Experts of a small language model.
Training: a variant of Adam for the experts, 456M tokens, 9874 steps.
Below are experts of layer 6 (counted from 0) of a mixture-of-experts language model. Rows are named router (the router's row for the expert), up (a neuron's input weights, with its number) and show model dimensions 64-127. Each number is 500 + 40 x the weight over its row's rms, rounded and kept within 0 to 999. Numbers have three digits each.
Before each expert's rows: a language model's description of what the expert responds to; "comes after" lists some tokens at least twice as common just before its tokens as in all text. This comes from a sample of Wikipedia text that the model never trained on. Tokens count by the router's weight.

# expert 31
Conjunctions and table pipes. Subordinators like that, if, because, however, table cell pipes opening rows, closing quotes, and mid-name pieces in foreign surnames.
comes after: "\n", " K", " P", " N", " B", " H"
router:460519502498530499471519502480487557467481536462540499445457465508417500527505464509505545413426469519550547439547465461550550491508549474491466484500566493508536470434560440437480522530521526
up1:485496532496532530536511470523515517511531492455546482464509522455461570537550546496452572458503480466502466467499525459476456498449546545489478484528564560481492487521448450534486443470444512
up2:606552532523536446522503491503511452527505591484473577494493542496464449518456498520554542483540478487415559472495532474428472500458540447488489451533490494508487563497463458597493530528563449
up3:560438560475438458539533493475464465445512555488495495544531568514479527532511501471475537490569525515522518448470478489451536547496451521449500498492542474459492526455482512548474502490499519
up4:461503473489541526488551516494515572524559506510488458524513493558465503450487477400563497558486513488497430465456532500542567517564535454483498537571418532377530512450457528495546439512473541
up5:572504534483518533550547531504535524512499499495494510571534380460528460465502537491527532460513439463475446517526489495512514496557559449495485489532510482460526493467488484530535429486512483
up6:597489474530504482618474532486484535458509541482462509495480518552533517543514540520474545463478494436497493569533553498480548486493489482478473484481533507467449546479575527491532517542513548
up7:481514511475538439513522576524521412481558471512507458529488420487469501487489504501469530468555455487445490430542494451437567508422530452459447463569502444432478474519536453518510511430486507
up8:510515498481530557564576447505526474468486573477536595550446432485483435435522465521497460583528509500540461479534480433565469467486446538403511503493469511489483522535514543459524490457419484
up9:523551501504460491548535576480493480527489518541489516462512558431491583569449550485489525525469559471546546496438526435492478502480440445430514482392546537486543452430528555461504443562459538
up10:492493511483494536561561477538453570470443511570548491473486495496487491466500570542491497539526417491471546495487563460547506517501467520455496503478543545467497553566496454419499533571497535
up11:551526416472532454497521472468560470551486551547463576516538459482456562487476482496467496479574482528519512553440517518561473532552441497535535451431546460451533532414510490512454518526501554
up12:505477443519446576587470487526547554496530516506544461553513495495515497540484493464398533536453495457481475481452487499516524495467500567564458548474479436528454481520483475370487445536506524
up13:535401445490458527608486519549501467610528501469456496504538553599493448574526443478527484508459523541500525497404474479481486532468526461510531428504554522491533537446404501491529479501519510
up14:633555541486562548532494526441505440597538549517597540423521465469559495504469566472431542521472508467430561437535502497531531540476548495463445537483484531416537442449583466539518445504495461
up15:461453542515513571513456490531513547560489496526612517590532551466497521552504403463483544474508456533465489480507554463536557495490529517444441457481521460494522495516534487553478509490560515
up16:564508532504458500456544482508479475544513498506513593405539463560506541473481526517475526545496546513557558503482486470514606529491568554519566502535565501517553495495501531469456436520572531
up17:534459487524483479491516511509447530456472501508468554504521511504479431495585420552509527529585502544497461588502500596457560486544521467521436556570444509480485553534486488452466482509511503
up18:554572502547501523587466493523476489527530482412440447511495501495505493539542470510505498500529500531504507530543500530509495528411535504496426526465524447497578509544353520506503476474467562
up19:550477493490491496427555521451522517491508538472533553498522539478538522481506496477465546498514531542455498563513563463538495531560576510422512485487528590500434528537490503496478531423553471
up20:472454606539557475526525503502481594454454602507418479458493471581467481479498514446456457526494534533493457465512479526480504533505434508498459569595514507513419502570492433474518554485443499
up21:506517489547475460467486458521552508554380623489482513420418501437463577500541481443518551510486463476568514417477491394527437488474458490511529407501545488414519472474503477521525526517478468
up22:524498562517481504492478448406494518537529530494537522465522454485442608515584469499549456510508514531506519553510504554533577473479441518513552487433463481464561490441465478508496511534513515

# expert 2
Word-initial pieces. First piece of a split name or word, often a short consonant start like p, st, ch, Am, or a Thai/Japanese byte, e.g. Gon(et), ph(inphat).
comes after: " the", " and", " of", ":", " a", " by"
router:475502495505476475511490444473448595480530477469521486480457488522482499540486458560487550461476503522563463446565534547481477530517597480521527452505534471495488512476524560514518451449441525
up1:517470457561505428542531495438506540621438533455497475542461430463460510479507466468584517449515539555554479443470477501519513478502513414507495446541504564513483534420517506535528558463542543
up2:533513434503520506477548472468528506520495564446458483523523538453456555561523562384509523494444511473507545530452482505475507496510478522481502476514599459472438448445534514521511564525464495
up3:472498383547462465504441496431518492549524571498549476446515509561491491545542523486495474521455513548500570518431446503460541483534497461506482599529531538514529395518458454497475549459488471
up4:460456526546438475485563494526531520446524463544493477454439533525490464471483522531458581450516511486537519491502522532479545453477508467506497521390535534448572490477529483528472542569475563
up5:511482439464387431474465566463465507407496512549467506482522561421466479550501449539548542515490502547467563512578495478480467486528520506546494512451630515550516525569551486515533476479466539
up6:487512486542515567484488508454518486496482549522567464512484473493560439454413511534505495505514499495486509550443502522504411472418453502471535491509524438498538515578498487523426468481488580
up7:477521549488492562608452536463457507445522529451453496496467573507472484482491536478531504503508493560455520452541505538509503516450460586492516454464458427460512526550412512490506540491507462
up8:495501539488526443492600414487446532551507497481474473496447511559507599477469473477489592544570413464504467441498526477512505454428490520397499506505526526443483441565458508524443442486479530
up9:452402485532487447439519495461525464490511571439535546569504546513506563526490568451415502473440531484564589463532475566575572533517481524478493566536500500408504495497424431473434553540512542
up10:472480496605480475507479473574444467490592483546537514417479393450519462518482512462535473511539480425546476468514521412516462484465459473534496531495422388483506480499475498470503545471519515
up11:563475557559511485535542469465477477459565559471476461506509505475541568529493554470519540500569462484511483503455578541583454505474488518445518546492541506519583526516515402518467548511540526
up12:491536517487489409463560507511507496488447509508493476532498527540499503434533491487555470474492436488489533544549507519438537498518490412537532581568550560509515530556492500512527535539472560
up13:458541488538482506546491452498458530462526497534539497453608521490584577532514424563500498504497480525520517452506457470500491500449500533490469522510556483433510444504489539473509481504521512
up14:506541514521527474458504508504449546520538491419456539499568488405429520504562503404443521491473528446526512500522481504479498463452570477499485435509490474492601432498501511509532487505458494
up15:502517565605473523597476448551466481479481573535444469480462499519522477553439532494507528499471506426444402541427535425491493480395517515494540462453503471492499458521449498487510526526478554
up16:535574453513501494528577489499521483488543469469578514507591492468557476588548465493438533476538509534482526429482526530471427466521515489468512420436597439466469482571552513426560498451442535
up17:463512494505438568485508520537492572564507515550415470434504454531528551496467442568546432498477475518497469459485527440486525471463538548592494479538517504476472535537513517459535608455519556
up18:581417467529450457535496447454474437530467518442572517490468502468485519523532476444467527473494514449500534482566510508410488506516484526490553467447528552427527574523487519483502501533483548
up19:517480518458539553532449457515491440553515462506494589520559507502493447518495453527399518475502433554462467437510536408524399494479497571462509507558504495418536478453580529493478558556477450
up20:454496546473476548511578483499525569508519485489472473483544518518486538437501455498499540514476518462498462566441496475502483512477546569538593430506501456540568536486504443521470587487507479
up21:511462442498464489535554439508504538498482503546563536521455495453562558479515528483478457465587525514503507452479456504436550509459529514464496444495550510494464475496489507347464543523554536
up22:476523577462445458446498472485497528509542493471457490518494502531556531486511503431544494451561546463480522434511454422459540575472488531502465497457614544522549522526492547492490484529522499

# expert 0
Name and number fragments. Single capital letters, short word pieces and digits early in personal names or numbers, such as Sy-b-ren, 19-2-9, Ex-P-ASy.
comes after: " ", "–", " (", " \"", "°", "3"
router:468475531518515424546454483495482520463514432525486486497483482529417572516471524508461499521528446482456515434459456544542472515501480453565516532497569490563488536527448458456459439537499540
up1:529530532514518566475567487469500571499487529495556497484466550484440489448533391557490450498477539445507491578467545538482533504486443494478535539480524514495490464500520423507430497514480623
up2:586490478465455555463573477533466545451512525412454477512537545612556410432535460551487560553539535510500476562456448566510523545531455514449524494477524468412476542474476501495490492550433485
up3:456557437497520522460539475482518542482477538557521585473488454516474500494447482516497553550439481499473501506505496535521492481523515492511585533410526455507513467505516452502488489553531508
up4:524381504493477559514472465562465483389520502527476386543514501564430472522458519450428534505423566540485494479474486507551428552551494533491470475546523505448521464563464469523479464572392509
up5:458475544450468514493540499425512446544565575484452520588477455544517503486465476497438457573443441505450525493500526556488549494483478470452532530488535468496553529528510450483515409486486476
up6:517471549549533510552541466554435527558523461440480448528474534488438546508468538421497487562431479550512483520449494508509498572476457475464479552517473548536539501511479506531611413540518456
up7:549473499504529526501425579460554524483433502437556526513532533534500566592433499490466481491527506433451538564488511492509492585457455498496524450533524505504454421521505424455478509458495573
up8:558462550452544514514506503424489462535514494438460514453544495457452441553550560512492486460514574542518491456493498509428509519516519587460454478479551390438560515443511497450492514514428504
up9:475501472484457455536553497476445495540502488433509502577462403512515544462570499505519533526495536535518546553514474524479463608470454496473573534564515492497502446475425519547472534533512502
up10:497457458503532514462470469563512558581513516484550577480502521463481496516525532498445450603555556482515543488555509551454542502461501546499477444479461511513541492520460551448515501553530426
up11:497420512515531488534426523553447597465496494427483442579534517469452480600564546519522485476503455573542523495528530536403527649443550453479464543578523428487492480479527512441468546552512530
up12:467490488529558437581445448487495550493502576511458502493569537509551450491502420498417560541545477561509468488528498482561477495486525500435535465500496439480505512522453542504452422481480528
up13:481523558488557462554497568523519500528481542443514438529401524466452508498448540502484526487481465412431474430542494429483504482505511527498532502548472548515435494532507493467552591418431532
up14:499505458504482519468499437533502508464485501533462476489535506559441593499521505492448503435463559578488486493444511484530408460529458438524445513477416444525514502503484449463518471448508503
up15:571506527486513462515533443465465529483551572479583528458471508582522528526474571453465529478541533451504483543493476467466468540413445501582509471523391509441584530490494529502475387575467463
up16:503476431469456466567503475554537550430447536490544496455448532497511480481529501486504550490548468507533535495452500486550498479556442464538542518482517471545495467465536479453495486554525513
up17:537517459542432448513475505502540432534455479475551495485455415451510481475498556457533515456481471531554537521464509448520465527457446455426540551560482538541516491544476474448558507489449550
up18:524439456477567465581512496589508554462454515481493488477463478559525489577463443466519545479532494451484444530480468548439531542423468492452540538469529453519509526483493491526481413471518522
up19:483413550456460489522461506440441513494516435485521533489451474502513496430546558546496511510523529503531510427528547509485550496476560479470448559553444463478520492511542436499486467594470486
up20:483505486540494460510448556561552513496462485519517601510465474482540505442582428496465563472486519520517515505527509550406486490500474500509542472510453524454479451525487540442575547565516554
up21:416494500578500447523578460500517465503516522513436519482610461505534571492551496505497521569489544464492444523552512475489514547472531524441483522495522488557486516498517458463481551501508537
up22:488481494437493499450517514450500562459585538502446522519465550524435529539505464499455537543553521423478485512440461488458534552440530569456562476537439540487556557424485528427452542485502526

# expert 13
Abbreviations and country codes. Capitalized abbreviations and codes in sports tables and acronyms, such as MF, ENG, ITA, FC, TC, plus degree signs.
comes after: " |", " a", " (", ";", " A", " an"
router:501492491510531486489479443474551505476552445495486539528435499507461586475551507493424525550487412522544525506557540460517537499513504565468511530504434521509505523497486519497470497560437586
up1:500486490515580509429514480508482527598486515445467567498441448497488534510600541462490430454507474498513515495530450501395534499473501516483463536479508515491475511431494483458576417506488516
up2:484466435511501434528549426470524576469446497479551540486560531447517508457495542470570503406544471487487496545522548476533561563455499516514535484481499419473466446424531466494464435534550560
up3:532515525589567414525469494484465520483469491435493475589470540488512489536535520511550509481533515495466511452527518529470540627477496518498483490514475533529504557449515498508481509528486436
up4:476468387501585503530462526525527473400558470456451522584525486508480453500464474531501455494499453500480540454510514480469459545444476541461550514517480485535524525559528503478555469561478522
up5:465538511547552471511509579516476512490433546502428523560520503489528429505525498503462493471494531468598435410533526506532562530478455565516499530475526526464499532545470499499490545495506514
up6:431465482551413514515489431415522405472527462508483447502493427550532506486489476391436499475537490490396487549464490548460476488463539485575469477517501502472495491433437486470540489495493520
up7:495508483498410475501519540428526492522472539493520515442528490568528486534489447483515483473526472518497520534495501556519435545415495440530508414502555495483494533511519467462491545543495528
up8:593552492513506520559453494432512501528580461528425441522512504560511521513515541465470488536518518457474553505507475513493475507434465520464485478503559495517522485440497527440455433499448467
up9:586433550479500421540543451509425558497512559456513421508546559478519570501443477495474503578516547479463575503455563471567521477471477486464479483537559538477569527442559497504478508450497438
up10:423458392485456552535541474549458487478474536472495494474475487502465530506428550481462522523521528455541518499503430488465423525430420492544527498464520448588437501453506436439464482481465515
up11:500562483477506447468520461501522538482486453526561452496436541497543489476455530576514502506556469450560547489518560451406471510537610478494526490476472542520527491502435441527567490469483540
up12:488439421525449475481585476459482557553534452432461444529542466480447504459535522415481536545505592518515577459531460515467519522505560519466473535514478524435485544458473443482489523494494548
up13:554521425486441531512470556486542578463491529484456530447622431442505431524506528504510488532518504463483528555535526490502550486454442502424525451467514457489541525531514474508507470504539515
up14:482531532509491462479560488512535508516510489514469518553561469456494484496617487465592522542515512594486471428489532499525562510485475519458565466464484474438468541516510489528475511526457554
up15:465520431467566480462455521439515489464432507439537452426599568533613475513534457474442473404584493474485520546494434441525547461473418549495481484502570490546543456490514441452457487602455514
up16:453543497552475462449536486386562508501496474477458510519545513360460538509500496552489464536503551482508531432505532523459513520545548457504510525503524483501443514565495510512445478511546484
up17:428511505530510504545541531498520537467443561487459513459514477511481496513489486485481516473554469515471480488540544547519503504489433421519426521516568546448450506543445505507479553472518554
up18:541477487481457403532476430404458525535477483417449528517506514514487487514491581465463488436597513520507507401464475444459559518444543523503469506536452529523501464523526500384504512533457487
up19:483472456451454507486438546488427434523528521494521472503524445496588421467542506558459545470527557560490492502490525512442508527522501544538623552548437568541553460526460520474502504527528527
up20:495457515510491525543531429539427489512499487553558534464544460491533536495487551490441424453464493549465471536523461506525508478543489456565496490524540446419495561452481506498509453524538572
up21:553506469496475426501527489410552446570457487494486519481433441494503508437479494460469563537488541575498499482509462517542564573456560462477493550495480497412473504485473477500483406518500511
up22:461547476565509425454507477461526516458472550474503565501518522453522538464525504546458561537496463480494570506518514479505478553488465526478493438521513487509501496446479525507484485490432428